Weights of a small mixture-of-experts language model, trained from scratch on English Wikipedia.
Size: 14 layers, width 256, vocabulary 8192, 25.8M parameters.
Experts: 16 experts in each of 12 layers, 192 tanh GELU neurons an expert, 2 picks a token.
Below are experts of layer 11 (counted from 0) of a mixture-of-experts language model. Rows are named router (the router's row for the expert) and show model dimensions 0-255. Each number is 500 + 40 x the weight over its row's rms, rounded and kept within 0 to 999. Numbers have three digits each.
Before each expert's rows: "mostly gets" lists some tokens that are sent to it at least half of the time. This comes from a sample of Wikipedia text that the model never trained on.

# expert 11
mostly gets: " York", " John", " David", " China", " California", " James"
router:477424444524523525576522503499523464574539492484537528508492438517509486582542495513490523474510542505477423420512528516511387473516523472431437535486449527515545475482499565526513488450504461595447386523509510526434478542539568484426511456511457533540494452548536477478461456426428549421500547485536408532498520520455522471489515561504539478524553479520450457487513530476478500530480503566495601502460529530576504475464448483515460505511502513453499498514501487535480529464502463468560552441438484462542465460515454536419554487496477517541512496527496502440546465552569521510588490507538504560568511520462557553543519493523581549484509498483502556535605515551538520483426477521525519483508495452521470490492408477480478537514529528552455515568481498465474545439536508

# expert 4
mostly gets: " along", " used", " down", " described", " areas", " if"
router:473495476553462492522553440467492472506480547400573503545454495543437535495544526498500524487507496521447477493589534462477436452581478502540465514522488447510518471516527451491510524476531493532463445509552580527477572514538467479515509463491495528518468477477440517512499456486490522460495524492462426476456526507483552474590543511607515500471555498508499498448550556478463576437550479474478582482485534512457526460488441485485488546504553529413536529557545513432482549402479544409525474422504506516579534449517413577516521418485537572521466501594477485473525464514525532582550486520524480529529472490503520558500493477549568551475589442419470568512557482468521512482479479539500493469520453497470524437484488455450487495525449570552540494526470502487470535467471505

# expert 9
mostly gets: "In", " February", " January", " November", " December", " September"
router:482475470456508493527490491511553532516513585479591440554467478497511494507535479528518486430498553494482503484570541431571453492528506506543452523508457478496440484552513496513506559520457506586415460445502495512441478482492437543448517497531521522570479486455420530408518453493516516518462516468423448490504509497502552462490544494439472547444570409466521494480483554501474544451555517540533551483517599502516487477524488500529500507456605529449468491538505539498507447557480486521576475499471512493556470472541455521557418453474530542529474503512481509470505568514494442518592515523520458481517545620527511543474601396528582506453514473476554451503511493486516488571501500535446522488498498519477522529468390487468427483500504535526513476531492427497517533438515442

# expert 0
mostly gets: " after", " his", "After", " young", " when", "Early"
router:572512509542468527556486540525536495538517455521565506499539499505517464548548503511440443543481512420461486400597523457456406494435548508502506548485479542570498468508472514498493522504513528520477462503517540544489568482517508513464513448507479565515481506470503478457471467554475522418538476513470443554455477491479542471491537540455456513493539503545446513458549547455523559471552543504467476490460524526544549488541441448462549484531509559430607451510510466508487512511457468455540569520443484508581472459574414582516452452521521489533482466559491510497483487453468466569546461563543459610557461467492543497516492528457575483490537445390502553536524521479524564458427501459457531437486490436462519463465478557453511498486419540481494493526488487536448522517506478

# expert 10
mostly gets: " 1", " 2008", " 2000", " 2", " 2026", " 2010"
router:445435513482495460602499482514480455577495507458543436506472494535500499568541435532516575520438594501517459556557545491464493455472508519499442546545412471555469473534534532479478519489556515559459413524538507512475518492526503485481546455548564537570504476484472454457502496468498526431490525554481492460520543441519529511461578517577544437514495517590511416491499544471430538500466440527477503548479544504521494475554510474509484472495510514487493454508505524422431507503505445427527474446440505487492513418602465539491541517431467578509505531494521545526496470560546416493575499526526473529485500457446542552442469549525514574521527465466469539548603562528540520544467483497492538449459472498439476501465473493458456449546495487559464522504504483514547557522522481

# expert 15
mostly gets: " •", " Best", " ;", " Historic", " |", "|"
router:497507488542460435581473531492512501457457521490545447466458510547451503516532497500431482554508549457446499507580478473512407515458474562556437510505478520489495540509521474540549482414538486547514454552553529527498514509525475552535484476459537555463427544469500421471548461512439495487502505546438432521562481535486498481472501480479491467470568442481522520430525566473500497511515565497434467511499525539584491540554504488500536569517549556508521474491562473474466477541519528445498540461438541517517469511466426551474455456503525568519505470445523561447508498457481467507495606501490439623542557476466452506523494446523582509497477441413529582580556508435513457504498495481424576492514471451455452474470470538538565471544557531505487508479471498516503568466496500

# expert 12
mostly gets: "  ", "po", " Fo", " Gra", " La", " la"
router:493446480481468514480454517508464523565500518547527495552521456519493511496530558503516559516527504511479567447499508443505481481486497545537461469515390525501479518485494442513522488538502508556489431421552502498510411434567522497421558546496506562507542476446514490428419471451475545528566449515445494479534534418515476488513501519568493493515480468551463487416507516499501506438468473615463440529526477572557547484389539527499476487462486510466500462454537490448454522435491442481525536490441478465478448532481542545532431534478512526524513534530499486385513499575516507597508529494470526518515554516455516504545543571450532539503474554554534559551496501474528420542478533540464578530558500466532457409453530474490433536510529501553526532495453476528508511423525520

# expert 13
mostly gets: " had", " un", " has", " st", " have", " cl"
router:506455579539433465503483452492497520495527448477568495504465504408479450562502533601480488547456539454464574529502514552518511511446476432583546532495483595471493534491522485506497530466506552477490459503476507484517550486522497553558514437430453473601472455496520563494471508551476454475568454466472506559406486502509498480488469492487400575452478483527529523450512551558460531463489437578475547462495495541558464525507462501477558496421511494479590513545524434469473536460500510539543547475522480473536478501511466480489537462558556504568416535565500487501494522508574451511563512522527504469516510509469533508509493448546489448531609508462405476477485508479457602467480486555472555506495550558468517499473453474504428501504479538449495473490559489493510568538489490

# expert 2
mostly gets: " Co", " E", " C", " Ti", " J", " co"
router:442433504500415462494549449499550532540464469480437442506550525466562518534522434512515505538476558540571440587520515465538497487483498507477501514472440451475506400456463506574576484481474498522442478513515505555501538538501543484454456487512549501483497454511492512445484448498419515456474520508483506486469553502490525501534463506526496469399483449527526541506511519453540553469490505493495421518439525514485485489527565518475548489409536513436474456479512508541429563542472441507574503544520508610562576477545539457504507455446524495576451447542539521479566435554493547523558493534489502571572461497500572459555427458481554432475466501464497460560493559442505573513455477530553531510432444515482544476502542532460541476512443516507515462470486530476523546514473555

# expert 7
mostly gets: " Ha", " Su", " man", " res", " Ra", " ne"
router:529465501499522596529540525499513504505499535548529480485529548480551471574562538480511544477455506513535477506524461455442494472535421413504467539511498544562511536535496504533455501449577507574464445470511575524497429524473524472562599533495500592448497518508553574436514421454453558514515489530544469529471469434544475534507554485495510458475496461456493390434450526528565579486424546514504556512527486474446504450512474429481499471484489634498529455465560536500477500478493488532502586500436491433523493438513496528525501493474486439500472499452543503522544466595530526544531509478471462515565515440524542440483450516517538509515529572513513526435448534507568515474451517471503575515514472481470522470430518492485506467492491533471559478499459455473544544432497474

# expert 5
mostly gets: " would", " its", " could", " they", " these", " to"
router:426500450541506446568515468530462471520516524483480395553494513503529489570534507543450485523521501464489522406543508492521424535493490514563458538465472419541483488504513464525560468563483453511502464516540544535455512498514525506429518489479487534574473511466512456466445479533405502470413490530492460555434555554516520527544476552519489442514532538570444559462556516493454522476536460543431498479508529489500527431503464505551515522552546524480517459497527495476527488475482439476524507449399478507534448483536449533520526446573478531629474469517462506492531446490513472566499522493494466575560502563505466506497545535552578551499562455447547635491575453459494562477435465502559527444534463544504518429464453488473516478511510509451504483498493508499565463506491504

# expert 14
mostly gets: " km", " area", " Location", " town", " located", " years"
router:470450521511476391512543503501518487584454502471536518556491494532476541526555525587460510490476501523457522447550505477498443549535548451458521581471457515498499471505475486472507489471542535555471421572518504469521576464521527469515524494513506477493531496434500506524447467474425521473414523474493429480426535538487531502561541486518475539487446506492456481433493561501503550518431470541489529532419434493475565422500485488486535557532537549455527485559480497427488515465454510443514457385509473514500445435535482480547533465472449571494525490519555501500544480535513537576526530515507515545498534458464514559483519530491554543504532495443482557468536563478553587529473456511482560524536424552467519506470458550460547421585515630484525501548465506458492469536530461

# expert 1
mostly gets: " $", "_", " (", " M", "(", "\\"
router:465452459468448455497551538415468523501475537488489446536424495505459508530517436543484522544582488469451472585544443488517532474536459472518419544573481457534510545509449548451510485446518479547492465514559463517504464544566501577527533503398478514532510461491484463496494515512465560505507523522474446487477516491548451553553490516502493537467535514527472487468567513522515549432560534522489483509507467583548470521487528482497464556463497524465536453492521526498451501442450530416510484482509519516517509444524528518483475459544448532521466538511445552507560424500427522521567491525477577512542506520504458427421507487518500532489544560496437544476468510492517521575551519523510545529479494637448585416469464534475411473500498561481471448462467498451582490599467491

# expert 8
mostly gets: " Th", " g", " s", " l", " f", " p"
router:445444485494498475606479432498519483560502531462532509489492504518504419506509505511471516486474581491477518512481524521541518432530516556475480400481475495522526526539531521494515513449584451513493438469488483537507511442596551472497503455513519465514535599449477409483493412535479450430537485478473522458561580543487507443593574516522510492483481498511460546535496530529538517498526475578456477472402478503505468481525496498473474555530514577523554467561536481541486526494554505511511484514463524470519461500521499535534551444469527519431521459514536517549550480514585532518524548535534460430464440501458587500497553447456530602443517491462516494574484532477533497453435446507499528547527455532514568501416384514548501456491556469526539485486516447520509442534469500

# expert 3
mostly gets: " Am", " law", " JPL", " am", " species", " Genus"
router:455434496475494532532598502550448455502475538475510531529525469515525520442550538522504446450442482504409439517519484468508476541544493501469490506443458469480471469489571465489502501516552570511383422543492536542508483493526520492497528526504583502546475451482496529512512473510448519467536516482462492493528560570536577452516544536587543512465545531558485411543494511425516475467451487551488543442547529590501547491492497550456535470498475552418489519573548589511502462479496496447567471469498477499498534478498458557551547483473506504542442455513543566465523467539539585563478465479531467501519484462475511501500460552486562491500521543479422587487553475464528539443455502460501584504578470455495506455479378449464519482526528561485524509491461509532515428492518525

# expert 6
mostly gets: " wrote", "\n\n", " There", " However", " he", " but"
router:451434497548525521568485466491560446502528438521556455493526529520516484502520519481454504519527581487504505528524437477544437474514529523512483500468441505563514492535516418511543568440526494527457473485523573463471493476512555448483542451483573550536529480482484490523556457500451509440533468499486463522470469495531474447545512544515555462495544513433532559395508510472500506496534491472447507417543527529510494466538487464479532550471463515439506548565507496441517551501501482442525529503481523477527495467577404458466515429457527566525499497526519503462510462512559575548569492550481515543501559452406549493537560526528562608503478518420397547447579555465592542495520444524570527503476549509454486475500466492517453461555491586526526473516538482474530561530528486